Weights of a small mixture-of-experts language model, trained from scratch on English Wikipedia: width 512.
Below are experts of layer 2 (counted from 0) of a mixture-of-experts language model. Rows are named gate (a neuron's input weights, with its number), up (a neuron's input weights, with its number), down (a neuron's output weights, with its number) and show model dimensions 192-223. Each number is 50 + 12 x the weight over its row's rms, rounded and kept within 0 to 99.
Before each expert's rows: "comes after" lists some tokens at least twice as common just before its tokens as in all text. This comes from a sample of Wikipedia text that the model never trained on. Tokens count by the router's weight.

# expert 3
comes after: "0", "9", "1", "2", "8", "5"
gate0:64 52 27 56 45 37 52 33 37 75 64 78 43 49 18 55 50 52 43 38 47 59 32 32 57 57 53 77 69 45 62 50
up0:49 40 39 57 84 52 39 67 59 35 45 44 44 48 52 48 42 31 56 62 55 56 49 52 50 59 62 17 64 60 45 47
down0:45 56 49 51 52 38 34 44 49 49 51 29 74 55 51 61 51 43 42 52 33 68 43 31 52 50 60 44 70 59 81 38
gate1:61 55 59 54 44 45 50 15 56 27 60 33 69 57 32 35 57 45 44 44 66 34 44 56 42 48 75 56 55 50 65 48
up1:53 57 42 53 46 41 65 27 58 35 63 60 45 53 77 41 36 49 34 14 43 42 45 43 62 39 46 46 70 50 65 51
down1:52 43 53 32 51 41 70 38 52 48 51 46 58 50 50 30 41 47 58 48 60 40 47 27 29 56 31 62 41 49 30 56
gate2:57 73 59 38 66 59 34 59 54 38 31 49 43 69 56 69 49 77 33 56 35 41 36 54 76 28 43 43 66 38 49 59
up2:33 33 43 60 41 42 47 61 82 46 39 50 32 53 51 40 53 59 48 48 34 60 37 69 77 57 62 60 44 56 49 36
down2:52 33 24 35 59 53 63 54 59 39 30 40 45 51 58 41 46 58 33 18 55 44 49 58 63 54 26 32 58 40 46 62
gate3:63 65 53 45 54 50 61 52 34 49 69 61 62 35 47 41 51 63 49 57 63 35 39 64 76 38 50 70 61 59 67 66
up3:56 62 60 48 53 56 52 57 44 34 68 54 59 34 60 64 60 47 52 48 62 42 53 56 66 42 65 60 44 80 71 55
down3:53 35 71 50 55 65 39 55 37 52 80 48 52 41 55 47 56 44 53 52 61 47 41 44 40 33 48 52 48 52 35 60
gate4:52 34 71 39 61 60 54 54 66 58 33 19 63 38 39 52 56 63 49 80 27 53 49 60 67 45 53 41 65 41 62 49
up4:61 56 71 45 42 46 64 38 64 50 53 39 55 18 41 39 50 29 53 57 48 33 59 34 53 57 58 39 66 39 56 58
down4:39 52 67 49 52 61 21 53 34 50 47 68 37 58 44 53 42 37 39 40 72 29 65 38 53 58 59 62 58 54 50 54
gate5:49 53 57 46 52 63 64 47 55 32 55 47 53 37 40 54 49 61 37 51 42 47 34 55 30 47 52 46 63 53 53 47
up5:36 50 30 61 41 42 44 45 60 25 42 55 31 56 55 47 53 27 48 50 54 33 54 39 56 77 44 83 34 45 53 53
down5:68 59 49 42 57 78 28 44 67 73 73 48 54 68 48 45 49 32 34 40 27 49 49 56 33 65 40 56 80 60 53 39

# expert 9
comes after: ",", ":", "3", "′", "°", "4"
gate0:63 65 28 61 51 31 54 36 67 56 77 45 56 64 42 66 42 75 34 58 43 63 35 71 67 42 50 51 44 21 67 81
up0:40 66 61 31 41 66 40 62 46 40 52 63 49 48 27 61 60 61 40 74 40 40 47 69 73 50 61 68 36 66 44 49
down0:82 44 61 65 65 53 31 53 45 43 68 52 47 53 70 46 36 55 37 44 43 50 43 34 37 60 35 67 33 63 57 41
gate1:51 36 37 63 45 27 49 35 70 39 43 66 30 61 13 43 49 72 43 35 46 51 46 66 56 43 44 57 56 37 59 49
up1:52 45 55 45 56 47 41 32 35 40 56 32 54 52 48 52 77 51 34 49 35 59 39 55 45 45 65 36 47 43 74 59
down1:52 34 28 41 39 56 46 33 60 33 44 31 30 27 53 38 49 41 42 38 54 50 54 38 57 72 30 61 53 70 62 53
gate2:52 47 80 55 50 54 50 53 75 36 35 53 41 73 51 61 32 72 51 72 29 31 39 33 61 49 31 62 42 51 28 38
up2:69 55 28 40 53 53 37 32 10 56 56 51 54 22 41 45 61 51 67 61 66 69 60 50 39 41 53 53 71 47 57 70
down2:51 44 55 37 61 57 71 60 64 43 46 54 67 92 54 34 57 27 51 30 59 52 69 57 55 47 64 41 37 44 46 46
gate3:61 53 59 61 42 45 18 56 69 59 53 41 49 57 60 70 46 57 60 57 51 39 46 48 72 38 62 32 63 24 59 52
up3:57 57 43 47 43 48 36 53 61 68 57 54 41 48 53 65 46 67 65 63 66 50 43 67 55 57 46 60 62 37 69 48
down3:69 56 50 62 64 54 44 55 53 44 62 31 46 40 52 63 66 49 44 52 41 38 47 47 49 36 62 44 64 53 55 34
gate4:62 47 45 39 54 64 68 43 63 54 32 58 40 40 47 31 61 62 56 57 46 60 26 54 62 38 39 34 65 41 63 29
up4:49 45 40 38 62 50 57 41 65 56 30 70 43 53 47 44 58 56 63 42 45 61 18 57 68 48 40 44 62 42 48 30
down4:53 30 41 41 27 43 55 43 40 45 35 36 43 56 44 54 56 38 51 39 50 47 52 42 53 56 52 53 62 50 40 52
gate5:64 65 51 41 62 38 60 45 49 42 60 42 78 26 48 42 61 39 30 54 37 57 47 34 45 49 49 55 40 70 55 37
up5:57 49 48 47 43 58 38 57 62 47 36 74 39 49 41 51 57 44 44 37 51 32 63 73 35 43 42 40 75 25 55 51
down5:41 55 49 61 42 44 34 72 71 43 32 68 51 58 46 60 38 70 64 44 31 50 42 77 62 53 54 64 49 36 34 56

# expert 12
comes after: " ", " |", ";", "The", " In", "In"
gate0:60 53 62 51 61 61 50 29 48 51 38 47 34 51 42 53 45 43 46 45 39 38 38 64 34 75 32 56 77 51 55 58
up0:43 37 73 43 55 42 56 50 51 27 44 58 38 47 36 68 51 44 35 47 53 53 33 67 57 66 43 54 45 58 27 28
down0:61 36 62 63 59 75 59 56 66 56 54 62 62 56 65 81 71 54 40 58 59 41 38 51 38 52 36 56 66 54 51 56
gate1:28 37 51 37 46 40 76 45 53 41 48 54 56 54 37 57 49 58 49 46 62 48 56 41 43 58 51 56 59 41 46 52
up1:51 28 58 42 69 55 74 51 55 50 30 69 32 52 51 60 37 58 48 45 49 60 44 50 66 60 69 75 70 50 53 71
down1:38 42 50 65 52 76 60 33 54 42 52 35 48 43 51 49 44 72 59 57 55 44 40 61 71 49 41 50 43 48 47 50
gate2:33 50 52 83 50 37 43 48 42 53 64 65 49 63 77 49 53 54 48 54 36 46 46 67 55 49 53 68 38 56 36 48
up2:64 48 46 41 64 60 51 64 62 48 36 49 68 40 35 57 45 45 67 47 47 51 47 45 51 62 44 51 69 47 60 54
down2:46 52 56 38 56 48 65 53 79 46 45 35 55 46 52 50 59 60 41 50 57 51 48 43 40 42 70 54 44 61 63 69
gate3:50 42 53 68 33 52 52 66 71 52 46 44 55 46 50 47 67 46 70 78 46 35 69 46 60 66 64 44 58 61 43 59
up3:45 78 45 37 70 42 61 64 32 41 57 73 54 71 56 62 58 44 40 50 39 71 60 56 52 39 32 55 30 64 59 25
down3:42 37 76 46 56 46 33 65 41 43 24 47 50 51 26 60 54 36 26 49 45 52 45 59 29 60 69 53 30 30 60 52
gate4:60 73 44 46 71 56 75 60 44 56 29 39 35 71 70 63 66 44 45 82 56 58 73 68 37 48 50 20 53 49 63 65
up4:69 50 58 43 34 52 55 59 60 39 37 33 43 58 44 57 68 14 52 67 30 48 48 29 67 70 48 24 41 60 56 61
down4:50 40 52 41 46 43 37 34 54 64 32 49 37 33 49 48 57 51 60 64 49 64 37 66 54 41 37 43 41 68 63 56
gate5:53 62 49 30 78 71 67 77 49 40 43 55 51 76 48 39 44 52 41 49 38 53 68 63 42 56 45 32 50 57 65 59
up5:67 41 54 56 35 36 47 48 50 55 44 84 46 32 67 48 69 42 74 64 47 17 66 62 45 34 52 69 41 55 51 66
down5:54 47 54 47 46 53 49 66 35 34 39 56 31 47 53 78 58 37 44 56 48 63 52 46 35 48 71 42 53 43 64 58

# expert 0
comes after: "\n", "-", ")", " information", "°", "Personal"
gate0:60 52 47 67 38 42 48 39 54 34 46 66 27 53 41 37 61 60 35 37 52 42 50 47 55 61 42 61 59 54 56 54
up0:27 42 43 35 50 54 51 45 48 50 52 66 45 37 47 70 55 35 49 56 46 53 49 59 44 48 30 42 62 61 70 78
down0:59 78 71 62 41 50 37 38 59 56 71 51 49 54 50 56 35 47 49 46 58 54 45 69 44 59 55 47 38 57 36 50
gate1:21 47 51 59 35 48 48 42 61 46 56 51 64 45 40 43 23 66 43 48 44 57 55 39 64 60 39 47 33 56 25 25
up1:42 46 47 43 78 55 53 73 34 49 61 46 49 45 56 64 63 49 49 59 26 44 29 71 43 49 45 30 47 45 64 58
down1:62 67 45 17 33 30 52 55 56 35 37 54 45 84 60 36 44 28 41 54 46 40 43 45 58 59 49 52 35 56 55 50
gate2:61 40 64 26 53 50 49 44 55 43 46 55 44 34 39 58 65 69 61 76 50 40 48 57 28 40 25 41 60 39 30 64
up2:45 33 43 49 21 29 36 50 61 59 34 38 49 46 73 52 62 55 53 36 27 49 41 41 47 44 35 56 61 66 74 47
down2:71 53 22 49 64 53 45 62 64 59 42 51 50 53 29 45 74 47 28 50 53 31 33 46 32 36 45 38 57 67 37 72
gate3:30 53 57 48 55 51 49 60 35 41 71 43 63 54 45 29 56 53 35 51 54 56 50 46 37 45 60 39 55 55 66 56
up3:64 39 49 49 53 70 69 21 43 62 55 39 64 44 38 28 55 37 63 58 53 50 62 60 37 74 38 51 60 54 49 43
down3:44 53 45 54 63 67 47 67 63 58 70 56 51 78 67 50 58 34 62 44 53 34 72 49 42 31 56 59 60 62 67 60
gate4:46 39 58 37 51 51 37 32 46 71 31 55 44 43 77 67 47 58 58 49 49 61 50 38 71 33 42 47 68 63 52 68
up4:55 45 37 35 48 23 67 42 70 60 60 38 39 49 40 65 58 36 72 52 46 48 49 55 27 45 60 40 61 38 65 35
down4:67 67 44 44 55 51 62 57 63 70 80 78 63 67 55 26 43 62 61 41 57 56 50 65 43 55 43 44 67 49 51 32
gate5:36 40 49 60 50 42 53 49 67 50 68 40 35 49 48 50 53 66 67 45 32 57 47 52 55 46 36 33 25 68 54 50
up5:59 66 42 38 31 77 52 44 46 56 33 71 47 48 35 52 56 46 48 59 70 39 46 31 61 28 47 44 51 51 50 39
down5:61 45 59 41 54 60 70 41 28 33 56 42 64 25 58 44 53 47 41 37 50 44 32 33 57 48 61 56 48 42 52 72

# expert 8
comes after: " ", "-", " S", " \"", " (", " re"
gate0:58 64 30 64 57 52 60 45 73 64 51 62 25 63 44 63 44 47 54 41 46 52 56 60 58 56 44 53 57 43 48 42
up0:51 52 56 49 54 64 62 36 47 63 32 66 42 56 56 74 64 40 60 40 41 40 40 52 45 55 79 25 54 62 48 45
down0:59 30 54 64 34 52 33 57 29 42 42 68 31 47 49 66 51 24 50 49 50 44 34 23 33 48 65 20 47 71 32 57
gate1:39 46 57 58 36 32 45 51 48 44 55 25 85 50 53 45 39 58 22 73 66 59 39 47 47 77 62 65 63 51 48 43
up1:49 34 64 65 38 57 51 58 51 36 50 54 58 59 48 58 38 65 50 58 67 33 30 54 35 61 91 56 47 62 51 62
down1:47 48 42 50 57 54 65 65 43 46 53 46 39 48 63 56 38 48 50 63 65 52 67 50 44 37 33 41 70 57 50 61
gate2:53 34 27 65 78 59 43 55 55 53 42 50 44 42 59 24 47 76 58 44 46 38 19 58 54 34 58 63 53 44 57 45
up2:42 54 40 50 39 42 65 68 45 78 32 34 57 53 44 36 42 57 59 41 54 40 56 50 64 66 48 82 26 33 63 53
down2:59 58 27 40 68 49 48 60 39 62 50 28 51 38 60 62 54 50 61 46 51 37 70 38 48 44 34 47 61 56 45 32
gate3:34 53 43 74 62 35 57 38 48 38 47 44 79 28 31 50 64 56 53 54 43 57 27 31 69 45 36 30 58 60 48 61
up3:36 52 33 47 50 76 43 55 50 33 63 70 51 61 54 56 51 72 65 62 61 65 56 55 59 64 70 77 42 30 51 27
down3:64 61 55 61 56 46 43 60 47 55 41 67 42 46 57 53 72 63 73 49 41 66 50 51 51 54 80 50 78 39 52 47
gate4:65 48 68 39 37 50 55 49 47 48 39 47 38 41 49 63 41 56 35 47 40 42 54 69 46 75 39 38 61 50 64 64
up4:43 37 58 58 36 45 45 56 31 52 65 61 42 54 47 39 56 48 50 49 73 44 48 56 67 53 64 29 41 50 56 59
down4:47 56 62 51 46 56 38 66 74 43 36 52 50 55 56 49 39 32 75 33 64 51 31 45 52 37 41 47 47 68 39 64
gate5:49 53 69 59 77 62 21 61 58 50 39 75 48 26 28 42 57 39 33 35 39 44 61 37 43 49 47 58 49 51 35 51
up5:59 33 53 33 54 48 47 59 44 51 54 63 59 41 47 62 59 54 44 41 73 35 63 67 36 47 68 33 54 34 65 51
down5:57 53 45 65 48 52 35 72 40 63 30 52 52 48 62 50 38 53 46 66 35 69 64 47 55 35 45 49 56 53 78 49

# expert 2
comes after: " ", "\n", ",", " in", ":", ";"
gate0:65 65 43 63 53 47 37 50 41 60 59 56 45 58 36 59 44 57 49 30 61 43 47 47 58 57 53 56 51 49 74 63
up0:41 46 60 53 78 51 63 59 38 28 33 52 44 60 54 52 63 49 53 44 31 42 42 38 30 31 49 47 51 65 47 56
down0:53 24 50 66 49 35 55 59 31 49 52 49 49 46 40 57 47 69 49 43 49 41 59 39 39 76 38 53 30 57 74 50
gate1:59 51 43 76 47 49 43 32 45 37 63 54 40 59 38 32 52 64 51 49 55 36 51 65 43 55 48 45 35 24 46 54
up1:72 49 44 56 46 48 36 70 61 46 80 58 29 65 44 55 56 61 50 40 46 35 36 65 62 53 45 49 65 23 66 71
down1:42 55 63 55 41 59 39 41 43 51 71 48 43 43 47 45 55 50 42 56 40 36 54 62 52 49 55 70 38 57 45 83
gate2:58 62 47 33 61 47 35 57 67 55 49 49 58 65 63 63 45 46 55 49 34 64 81 67 68 69 50 59 68 60 66 36
up2:59 19 35 49 45 47 13 54 42 58 24 29 42 50 54 58 41 44 57 50 67 40 43 39 72 51 42 27 43 58 53 68
down2:53 53 47 69 59 46 50 38 40 42 75 44 54 46 41 54 71 51 44 57 42 31 53 52 37 46 60 42 50 72 58 44
gate3:69 56 60 57 51 49 59 65 69 40 40 54 62 42 43 34 43 62 62 59 49 62 24 49 62 68 65 49 62 53 47 50
up3:41 53 61 36 64 55 48 55 43 48 56 42 56 40 74 52 50 40 51 62 29 29 82 62 63 59 42 53 50 61 69 34
down3:51 62 37 49 52 56 40 63 52 61 33 30 50 44 39 63 51 35 62 33 41 36 51 65 41 42 56 67 77 61 50 42
gate4:50 50 61 58 52 63 63 63 36 59 32 70 82 56 42 49 41 41 45 37 55 66 59 33 52 66 47 45 46 48 37 59
up4:48 35 69 66 43 27 46 59 56 39 23 42 23 78 41 64 66 58 65 91 42 36 48 49 58 45 42 39 55 60 71 60
down4:64 34 55 32 41 44 46 61 55 49 46 55 38 68 38 45 32 31 44 51 52 40 51 55 39 63 64 37 50 68 64 32
gate5:34 36 45 54 48 72 58 53 59 42 53 52 74 47 34 43 47 58 48 55 34 66 27 49 42 73 66 48 41 68 52 21
up5:66 61 45 52 46 38 60 63 53 41 38 77 45 30 50 40 41 43 55 46 72 30 62 54 66 48 36 68 44 54 57 73
down5:70 58 46 50 47 70 44 44 57 47 72 38 44 49 54 70 32 53 51 50 40 36 63 68 49 57 45 39 63 40 42 30

# expert 6
comes after: "1", " the", "–", " in", " a", " A"
gate0:64 60 57 61 61 51 41 81 63 45 48 50 47 65 49 60 66 41 33 66 62 52 56 41 30 64 51 49 75 42 60 63
up0:53 18 60 52 56 38 64 27 53 54 30 61 40 47 53 48 35 68 62 35 43 67 39 47 59 61 52 55 25 56 42 50
down0:50 52 63 36 57 56 49 29 48 41 72 47 48 61 62 51 59 50 48 61 53 42 71 37 55 50 57 34 17 26 54 53
gate1:58 54 64 72 49 40 42 36 39 49 55 67 74 65 19 34 44 55 40 39 46 43 70 56 63 54 74 65 70 51 44 44
up1:47 49 65 63 57 33 66 45 49 45 45 59 55 62 64 43 28 72 39 51 48 55 75 73 76 36 50 45 41 57 63 58
down1:40 56 56 44 69 57 42 46 62 70 52 32 52 62 66 48 43 74 49 75 62 51 45 57 58 59 38 48 57 46 56 58
gate2:60 33 50 47 62 55 42 80 51 55 41 43 65 53 45 51 49 55 42 66 28 47 39 49 45 49 56 55 35 52 61 38
up2:49 45 61 52 61 29 44 59 75 46 44 56 48 46 37 28 63 44 72 35 38 44 39 42 60 64 65 54 45 64 59 47
down2:59 38 60 52 32 65 43 67 40 52 38 64 65 72 43 44 51 55 55 44 54 64 48 44 33 48 53 63 38 48 55 37
gate3:46 61 59 64 44 49 50 45 65 36 50 51 55 34 48 64 57 51 74 37 57 64 46 50 79 59 56 50 50 53 56 40
up3:45 31 35 42 52 46 49 44 48 70 86 44 49 50 65 54 53 45 30 42 16 50 61 53 52 73 42 69 42 50 66 48
down3:36 50 49 55 60 54 71 33 47 46 54 62 67 52 76 62 28 58 47 61 43 59 57 54 69 49 51 30 49 49 36 35
gate4:39 52 47 61 35 62 49 49 66 50 56 32 46 54 37 50 44 61 36 43 56 63 41 50 38 61 27 48 54 56 80 51
up4:45 55 59 60 57 46 57 36 49 43 59 30 49 60 46 46 43 58 35 65 45 38 32 37 40 63 30 23 38 60 47 47
down4:38 48 46 49 37 76 72 45 65 47 51 44 58 47 41 42 52 75 50 52 47 50 59 45 53 40 67 39 54 44 55 46
gate5:54 54 49 51 57 45 53 67 69 53 44 40 28 46 54 26 14 44 55 35 34 49 49 57 34 47 54 56 62 47 55 51
up5:63 44 38 47 47 49 37 63 28 67 55 73 41 32 45 47 42 49 57 37 47 38 66 48 54 55 48 56 41 59 62 43
down5:21 37 47 64 55 68 37 37 58 39 47 41 53 28 62 48 57 52 62 55 43 58 64 43 71 33 49 32 56 48 51 58

# expert 15
comes after: ".", "\n", ")", ").", "\".", ".\""
gate0:34 52 43 59 56 45 33 45 52 51 55 62 50 54 44 48 63 61 57 47 58 50 29 81 40 53 69 42 62 75 47 46
up0:41 45 65 41 41 66 43 53 53 58 34 62 47 51 35 55 58 48 69 60 55 70 65 23 56 45 44 43 38 67 50 52
down0:66 49 49 55 55 63 62 72 55 66 44 32 45 47 66 38 71 45 42 39 83 36 50 75 54 57 32 64 47 54 63 47
gate1:36 48 39 23 57 65 46 34 41 64 53 37 57 62 47 51 49 50 41 70 58 17 40 37 64 49 57 63 64 28 20 46
up1:46 55 62 61 35 51 70 61 52 40 54 54 56 82 64 50 46 34 24 43 32 65 61 43 56 51 67 38 62 42 44 47
down1:64 61 43 49 80 67 57 79 36 33 58 55 50 43 43 41 76 49 37 44 56 18 39 28 59 50 42 35 50 57 56 44
gate2:65 49 43 49 56 50 40 57 44 48 54 54 49 63 54 67 48 50 39 48 23 48 33 61 58 43 28 95 75 60 82 45
up2:43 46 59 64 50 35 54 48 56 38 42 50 29 74 63 34 55 48 64 51 45 34 53 54 44 60 48 49 38 52 74 57
down2:51 59 54 61 50 38 49 43 42 66 67 60 68 53 57 45 46 50 33 55 44 45 22 41 39 55 41 78 67 40 64 43
gate3:54 61 15 41 51 45 40 38 56 70 34 65 47 31 32 59 60 54 63 56 60 40 63 27 57 46 39 25 67 59 45 48
up3:52 51 28 53 56 54 47 36 45 55 49 62 44 52 49 65 64 66 49 57 53 42 74 38 60 48 43 42 70 69 45 49
down3:64 47 57 36 57 56 57 39 56 42 27 41 46 26 39 40 46 35 48 54 42 73 48 63 24 62 43 52 39 43 43 53
gate4:41 42 49 63 36 46 39 61 72 29 50 35 34 64 67 58 62 67 50 54 36 59 44 38 76 65 63 57 84 46 52 50
up4:42 50 26 53 52 46 48 64 68 42 70 51 49 41 52 58 59 49 43 50 47 39 28 51 44 45 63 67 53 25 33 56
down4:52 52 46 46 64 41 40 59 27 58 58 61 42 58 61 44 33 40 54 64 76 34 57 36 64 45 34 26 44 62 13 60
gate5:56 60 70 68 45 62 77 36 30 29 49 50 45 52 68 55 36 34 52 38 52 21 77 54 38 39 51 33 28 47 37 54
up5:43 86 58 52 46 68 65 60 32 45 44 70 58 44 42 62 48 52 48 39 58 19 55 61 36 37 34 47 54 58 44 65
down5:52 44 25 30 53 53 46 48 44 54 48 60 50 53 34 28 46 48 29 37 68 58 51 45 47 73 33 38 41 51 39 46

# expert 5
comes after: " |", " was", " is", " on", "|", " to"
gate0:52 33 41 24 35 41 52 44 47 39 49 62 49 53 77 40 67 52 48 50 44 34 34 57 51 71 39 40 60 49 60 60
up0:57 43 55 34 46 52 50 46 51 35 56 53 49 81 56 33 50 57 60 47 44 62 38 59 54 45 50 33 73 66 35 24
down0:40 43 55 60 54 36 58 39 30 26 38 54 41 40 58 51 43 49 53 70 68 68 47 60 71 35 50 60 71 45 64 36
gate1:27 55 60 57 57 44 45 65 44 49 44 60 30 46 71 60 49 67 40 29 67 55 26 40 62 73 66 51 48 59 46 42
up1:61 44 38 54 48 38 55 57 35 66 41 38 35 47 35 42 47 38 36 70 36 25 55 56 44 45 34 76 55 42 57 55
down1:26 45 66 35 57 48 66 50 50 70 45 45 64 45 49 35 37 54 53 33 49 66 69 44 59 23 49 55 57 45 55 42
gate2:53 30 74 42 64 51 29 62 60 70 30 41 63 68 53 67 42 60 42 61 41 74 23 55 57 48 58 33 65 29 33 53
up2:60 46 46 49 57 53 40 51 64 53 37 52 53 73 27 63 58 61 62 66 38 49 72 57 33 52 59 42 31 74 58 49
down2:67 37 38 67 42 60 54 62 45 43 32 41 54 64 32 73 49 54 45 35 51 39 56 49 59 36 46 51 65 60 61 56
gate3:36 66 79 60 65 51 34 43 47 65 48 46 71 52 37 58 55 54 61 63 61 39 40 64 54 54 60 46 70 28 18 48
up3:46 34 43 60 40 52 59 47 53 62 62 61 57 33 52 58 37 50 53 65 50 33 58 60 48 40 29 51 50 52 53 57
down3:48 38 50 37 71 43 38 29 25 76 60 48 39 50 46 37 44 43 67 52 36 63 46 32 38 59 35 66 48 59 73 50
gate4:61 52 48 56 36 52 41 47 66 40 45 49 41 54 37 40 46 59 62 63 36 50 57 44 35 79 60 49 55 46 46 55
up4:60 34 39 58 78 47 53 59 66 32 49 30 39 48 50 63 45 42 53 69 41 59 43 61 45 46 46 48 58 57 50 47
down4:69 29 58 60 55 51 64 47 39 29 42 66 51 63 49 43 47 47 56 50 66 40 64 41 58 54 70 47 42 32 65 58
gate5:68 52 62 50 37 61 28 61 55 40 35 58 44 35 41 44 44 60 63 54 70 45 29 44 46 34 54 56 37 48 29 39
up5:63 34 34 48 44 57 50 61 53 43 49 77 58 30 38 49 42 53 59 47 56 34 71 43 68 30 47 35 44 28 50 57
down5:74 39 69 69 35 33 40 26 68 62 66 30 59 46 54 60 51 39 55 66 45 68 81 54 31 61 58 46 59 57 68 62

# expert 1
comes after: "2", "\n", "0", "==", " the", "==="
gate0:78 39 51 46 08 35 39 33 51 62 59 61 64 45 33 33 57 43 38 47 25 36 33 58 48 39 17 53 74 36 37 54
up0:47 53 67 41 58 46 51 49 45 56 29 68 40 60 51 52 53 74 57 46 37 38 33 56 46 54 40 65 50 44 50 38
down0:69 53 49 79 31 37 44 56 53 62 46 50 38 47 15 46 35 48 40 42 38 32 63 48 57 54 53 52 66 55 40 57
gate1:34 54 68 57 45 52 42 55 68 42 55 51 88 40 37 26 68 68 64 68 35 58 49 14 45 41 71 42 73 42 53 41
up1:57 49 69 67 63 43 34 60 69 41 64 72 66 55 42 42 50 64 48 59 63 48 35 37 43 37 63 50 53 67 47 41
down1:34 43 50 30 52 61 62 53 48 43 42 40 53 49 49 37 45 27 57 45 59 37 77 62 52 37 34 65 51 66 25 59
gate2:43 37 48 31 68 59 25 57 56 31 62 45 52 52 60 77 55 62 42 73 34 50 55 64 67 46 51 44 60 55 61 56
up2:61 11 29 55 64 27 49 38 47 57 77 48 60 36 50 39 53 55 41 38 13 61 41 46 33 61 37 42 46 60 44 37
down2:30 55 52 70 45 40 33 49 49 55 48 46 64 43 51 54 48 41 40 55 64 46 31 64 39 82 64 36 58 61 49 35
gate3:50 28 64 60 63 37 41 30 56 63 55 65 55 66 50 58 61 68 71 62 31 57 61 45 50 54 52 35 80 25 45 55
up3:48 64 51 52 41 52 45 50 47 35 65 52 46 42 57 50 65 48 28 52 37 60 43 52 53 39 66 60 45 93 73 54
down3:50 41 61 61 49 48 50 62 20 64 37 17 48 59 37 52 63 57 46 56 57 55 44 45 33 52 66 43 38 49 62 45
gate4:80 37 44 63 53 55 54 49 54 75 39 42 42 46 33 54 57 44 57 57 32 43 48 38 47 65 68 49 35 58 61 44
up4:41 58 51 62 43 62 50 53 51 51 44 31 35 46 50 53 48 25 55 46 38 33 44 38 49 64 51 30 49 29 45 24
down4:56 61 46 57 51 79 52 67 43 70 55 57 62 41 57 58 42 33 44 38 68 45 48 40 31 60 41 49 35 38 46 39
gate5:63 77 22 44 52 41 43 48 46 56 15 77 76 56 42 35 41 53 67 69 42 49 50 44 41 32 47 41 41 59 50 61
up5:34 56 70 45 53 59 46 75 45 40 46 60 57 44 42 50 66 22 45 32 47 51 55 64 41 61 57 59 70 51 63 25
down5:65 47 43 59 41 46 32 48 47 68 49 67 38 57 56 65 65 59 46 59 65 53 60 49 54 48 66 47 53 30 45 50